config = dict(
    num_hidden_layers=9,
    moe_layers=[1, 2, 3, 4, 5, 6, 7, 8],
    num_attention_heads=2,
    num_key_value_heads=2,
    init_std_qkv=0.054,
    optimizer='adamw',
    schedule='wsd',
    max_steps=8699,
    dataset='wikipedia_en',
)
Below are experts of layer 4 (counted from 0) of a mixture-of-experts language model. Rows are named router (the router's row for the expert) and show model dimensions 0-127. Each number is 500 + 50 x the weight over its row's rms, rounded and kept within 0 to 999. Numbers have three digits each.
After each expert's rows: a language model's description of what the expert responds to; "gets" lists some tokens that make up at least twice as much of what it gets as of all text. This comes from a sample of Wikipedia text that the model never trained on. Tokens count by the router's weight.

# expert 23
router:479500422503489501582554511548522462538560482494515483566550584454449495411465574498430610502455538467469565475472517474461591468514486499469426486632618471497556520421475544425442527513555414399488471473505385503523503504540519538479556522476461572502453553509530445421582476548461437469561458425444531516589502439521459545543476518414413391518550528420475516459536514512500497477468
Middle syllables in longer words before a suffix (cl-on-idine, cl-if-ftops, pro-per-ty, integra-tion), often ending with or, il, on.
gets: "il", "or", "on", "in", "al", "ion"

# expert 4
router:505498503394401592515446442529480466566600434485367451514482497466500483455485527508437557522401513480404506445563486488522543551487410420457426442520475484494548512427510569450445627478556474499527501467543458458506524502373464559494564528471533551368490479439469533534511440506480484480630486559476505575501553470550438516464490471524466439504516553492546453537464551522541538444525
Single consonant pieces mid-word or capital initials, especially k in names like Basilewsky, capital K, B, W, and digits in tables.
gets: "k", " K", "w", " B", "B", "K"

# expert 8
router:557511535365486489537501546417429422567572525499488466540469510501478470500446618471482614576541521475451516506494406433552525565511522422523407482475529510513536487505373544452518471549529496504466516474495462446476431472409501493406546559436473513389498577423409514470537430471523474453497489439483470536490520391468522578423474482445468522445538533393551517551491415493491498496494
First piece of a word after a space, such as st in strife/stuff, d in drought/duck, capital E, D, C initials.
gets: " E", " st", " St", " c", " d", " C"

# expert 5
router:483431487512529583620470429553539369508537406526452573508493499452370545448516502475482512554479523461523547450442478484523680464471437470507418457476523550527521451445436504536502630568538466482437560529575388477495530499499504517499546513505509585495436550435448522463598492493528485504534463514443438538546564466521469562432505490499467483498561524467476512458428446534497455432506
Past and participle suffixes ed, ing, ated, ting on verbs (miss-ing, adapt-ed, open-ed), plus whole verbs like made, left, won.
gets: "ed", "ing", "ted", "ting", "ated", "ning"

# expert 17
router:432545500464430574466477484455547473552538373484462445533516553454441440397511528455499494519508512468437555534429478444513518549503530526445437478473521496451533510425458596430492492494533526458473525407482421523481501498510493568490545568445503634441421457435510540449512470504525466534594547454428520508536595460522443526471508450370446468553506564447482418533456494565435467361521
Periods ending sentences, especially after places or abbreviations (UK., PhD., CE.), plus commas, line breaks and conjunctions like because.
gets: ".", ",", ").", "\n", "N", " where"

# expert 7
router:497448462482433547565523439528472511506516471537432490599570622495428524515497537500387524600555577486437572546585492434384520539404501502486413488517492497535516528445549555480530555508585559468376559492464460496551497526498507497467566460422390544498464534495556495490562504508469421537509489540453555532539530422477479581536487468511495506603506517408445470555528494534489573463586
Final vowel or suffix pieces ending words, chiefly a, i, e, ia, ation (Segund-a, Arizon-a, Gastrod-ia), plus Thai text bytes.
gets: "a", "i", "e", "ation", "o", "u"

# expert 2
router:544518457505399559482499553455581464534494426517433478523499519565482479420553469539479616526484609434482456526431481369505534524525456474435452454518508504454503508472424599373508554505508443498389538468512387546482489492440471449506650471444484507502454501532479493457538470563536515524562506465433527515520565424504511494552495386501497516509547504408539456480519491525507405434561
Section heading markers like ==, ===, ==== after titles, table pipes and colons, plus list-introducing verbs like include, were, appear.
gets: " |", ":", "==", "===", "=", " =="

# expert 16
router:472514372454498554466473501550523538545557453432435517586471569545477433500556517476469495499489494534426517476449512495507512520534440437542485440563609523512526461406436535516458555551542543405408463520441449480449509540487473551572480495396511516489563478458479494416533449541527499494496456441324458495510542452581429567434529467380492432560477494430519435490465473527456471449568
Final vowel-e pieces completing words, like ne in immune, pe in shape, ide, ite, ure, plus opening quotation marks.
gets: "ne", "ide", "ve", "re", "pe", " \""

# expert 3
router:475473488440429514510463499566477473508512422541437529574550442529447522453553531486455523439510491519480507469424471472498604443526472470406393415464575496505528434461414533542374523444555486416468463530530460508487472544411489562586581454507486574464470502485546478506460514567531444551573437497465524567567488508448504537395549378417479490495494530432416561510428532578529556467480
Inner and final pieces of foreign personal and place names and plurals, especially s, us, os, ana, ina (Ola-us, Mattia-s-son, Isra-e-li).
gets: "s", "us", "la", "o", "is", "z"

# expert 6
router:519434485437495515469474456487571441542657521493516461550466528543425548427484542438390503514539484507466523477440435394496543509475526470490480470509577480471584515437448469510533456436563534524425534416578448454480484448434489499465520489427427509566441614460575479425519460574535459460475487516480471471456561508428440665484476497478468486600518484438482546432524543558484455506519
Word-initial prefix pieces like re, pro, con, de, co, ca, as in secretary, rehabilitation, relegation, concrete.
gets: " re", "re", "ci", " pro", " Re", " de"

# expert 22
router:443458548462419544475492502405470452578566465529450466561519467455468485538523591514497541527515516447430473579452517361517577493423475499517447440550572521503491453411437517425534549522535474549483489472560403490482475516456459474524560450473480622516428547491463411465586536485471557523499490542436488588466566485423478550422463423411509418431455593478518521573494448514517483446499
Suffixes like ist, ant, ctor in Ministry, Assistant, Optimist, plus list dashes and role words like politician, champion, director.
gets: "-", "ist", "it", "\n", "ant", "ctor"

# expert 19
router:458491438518510591479494543446479434543576462498490463545502575520366477407435535492487558550532528416483493517502454398468542511462501516429383486462578480522538507490482500477491559475519491443412478536557400479469437499458406483556490480428444590334528525462459447522540475507522462520529540459431452583526534441495527663462479495506494430548523531436475488459475470530456477485541
Common function words of, and, to, in, for, with, by after verbs or nouns (used to, from 1923 to).
gets: " of", " and", " to", " in", " for", " with"

# expert 15
router:493456500404494538545474441443484465546565498450518522538422536441516433512508578453438519552379476461488582402422479491588546502573468475496432480514604537436599537470498467496523582533585477533490478478500456481480443464483440532486568547440467564507578483446424438481565446543464523552548537470424428502515525422507456618465475450446500448503489492468523530501456515596461507386581
Opening pieces of words split after a space (ang-ry, od-d, com-mittee, leg-acy), plus table pipes, bullets and currency symbols.
gets: " |", "s", "e", "app", "en", "ad"

# expert 21
router:449506432479426477423497468537504420580501476539517457504500495433418491390536589460355515422480537490521462452423514451501565468513490544398453427475502477439541506368405486542536508563603487521406488477559446507547437574476552472537583515522463546484475545474479464502557532570494456531494504551448486553419541455565572546417513418493510532590501489471486499493501537550493515512590
Capital letters and pieces inside proper names after a short capitalized start (Ho-op-er, Ra-il-road, Mi-che-langelo), plus States, San, National.
gets: " F", "S", "in", "A", "C", " States"

# expert 20
router:495491536437517546516466497568477444501614404490483455578468654489559549486545542479503550499422516437530480496441514454526542462466533417439442407490621495372550502403499532454435560486503447462372530492526469561468492482531519512451609474486475547474473568416540453482502410443517503479512578552457493477529590523533510562534484495475455487548487545425481516512402575507494520504488
Syllables with p or ma/pa/bu/tra, as in pupillage, incorporating, female, patrol, Amaranthaceae, Mar names.
gets: "p", "ma", " Ma", "ra", "bu", " ma"

# expert 10
router:444471562360484555574501450521522369554505453527497551526523557544493467426503589491444562571501542416475567463503411480394475550538534471416473439489625478543580443432426511519469536552557474461432488450443456436486481478445499611470541591476453512403508477494490468448539463544514435509561487462458449494538500481565485540471509479445511491564475504441463442424545504544457491489554
Bare space tokens and short word-opening pieces like Vi, An, Ab, vi, plus f in defensive/defense.
gets: " ", "f", " An", " Vi", "'", "-"

# expert 11
router:482487503453500502431444553507472457545557441449416577518549525486489551459488496508447487522589544415405475499438488357533556506476417562463470510464466517489485559529497496577518534461565529499460483434560478502553533554399460536488569486425531527452491516497550453413555526463510447479475565507506477538493507458450516599482485442430420484526434494364471476474336485603425490489574
Degree, minute and second marks, N/S/W letters and numbers in geographic coordinates, plus km, table pipes and place nouns.
gets: "°", ")", " (", " |", " ", "′"

# expert 12
router:452482508447457529510521401516541520528494488460385585534482506558450408540529501546441530530506533532557515471438498486527530541566542497406408440453579490478590550415470441491425505568590519469404567536462457481432478470479504501413574556406465560510537545524432513479525499497468506560546536500513523404497550449555475496419549447409498446542564588430545525527401482562553466473558
Lone lowercase consonant pieces inside proper names and words, like l in Pohl/Ljubljana, h in Gehrig, gh in Hugh.
gets: "l", "r", "t", "h", "b", "m"

# expert 0
router:549490433483446527523547477440556419562525424434414490536467592547453460506457565481409503515415599430460536555522474462443587503463515494506405469578513520480494504472496573529530527501586523472420556466503467497474539516464522511536540501466493569525441519522502409425564536528544486554479596494446540505645568449519490601503463447461539512580524591415476519494565529481466567444589
Endings or mid-word pieces completing a word, like plural s, ed, an in infancy/Afghanistan, plus month names and named.
gets: "s", "an", "ed", "es", "ward", " that"

# expert 13
router:513472524492443526542501527492517440485609438493481510514495531508490438472442582519420520567591488505458563541445555508525551513446472504446428451533560513456546553472423564503464616582496538447512520510564410435445525519460413490530461506388441567496417511432561466529552472608444532503524520489401561536542472405460522608502516466500408474462516540440497472540456543462596434512579
Word-ending y, ity, ies, ship, ce pieces (ship-y-ard, part-y, bath-y-metric), plus relative which and time.
gets: "y", "ce", "ity", "ies", " which", "age"

# expert 14
router:463534507447518500516469512498445510579457429494418549454562543486423514418496436468514589444513508454461496473439512384546494468580457398502497479494518489429494533533411529500532592609572462500488514474548471527456414386438412517535523475410399517341494554568535419517541551472547455483501580499497504525544513484425536544445585479469451473503475543520474429504470476505550567507485
Newlines, colons and field words in species infobox lists, like Genus:, Authority, = Title =, species, type, described.
gets: "\n", " a", ")", ":", " is", "born"

# expert 1
router:394450489415523506563540448549432513511603454434509480554463500404495470426542529552436511518479472482500489419482463432540550556502540514423450417481550511487570557511438488510512592517525508513462433404539449510491523492450384547491531480498475605453549568429493442472544529485563506521594459489442468507487549444546566533453506515501470478546485554458426519605387429554527502381549
Short inner word pieces after an opening letter (b-on-us, b-la-ck, h-us-band), plus en-dash scores, minus signs and BC.
gets: "ch", "or", "–", "an", "o", "in"

# expert 18
router:447485502533479448501490474500562544515482393469482520529579468415465491539492590448402546484447494415506540538442409462502498516536423507397433429430503520554515519454437467488520571449560505514458475431511436463460506433430447497470514505468392543483531507447481538429583511535517491486528511506391516601421558407587454595512525440463464488541514582456496464501379513512526455399512
Pieces containing er, especially er after S in Serving/Series/Service, Chamber, Jerry, plus Ber, Her, The.
gets: "er", "ar", "ers", " The", "ur", "ber"

# expert 9
router:501509513456464535566472463455506447496540462458446528461474548546481477459461593401451611512407549567414495490465527425538577436603431471515394494557531523490607543435544489510487497468596461456496491589577453440501517472456504446516561491386543524500469530476467501487588514564398576601500489487475455541483480422526425524404496474425481470506467474452542466477519490584497523438533
Consonant pieces inside or ending common nouns (th in mon-th, ear-th, 19-th; ment, or), plus nouns like church, school, country.
gets: "th", "s", "st", "ment", "or", "z"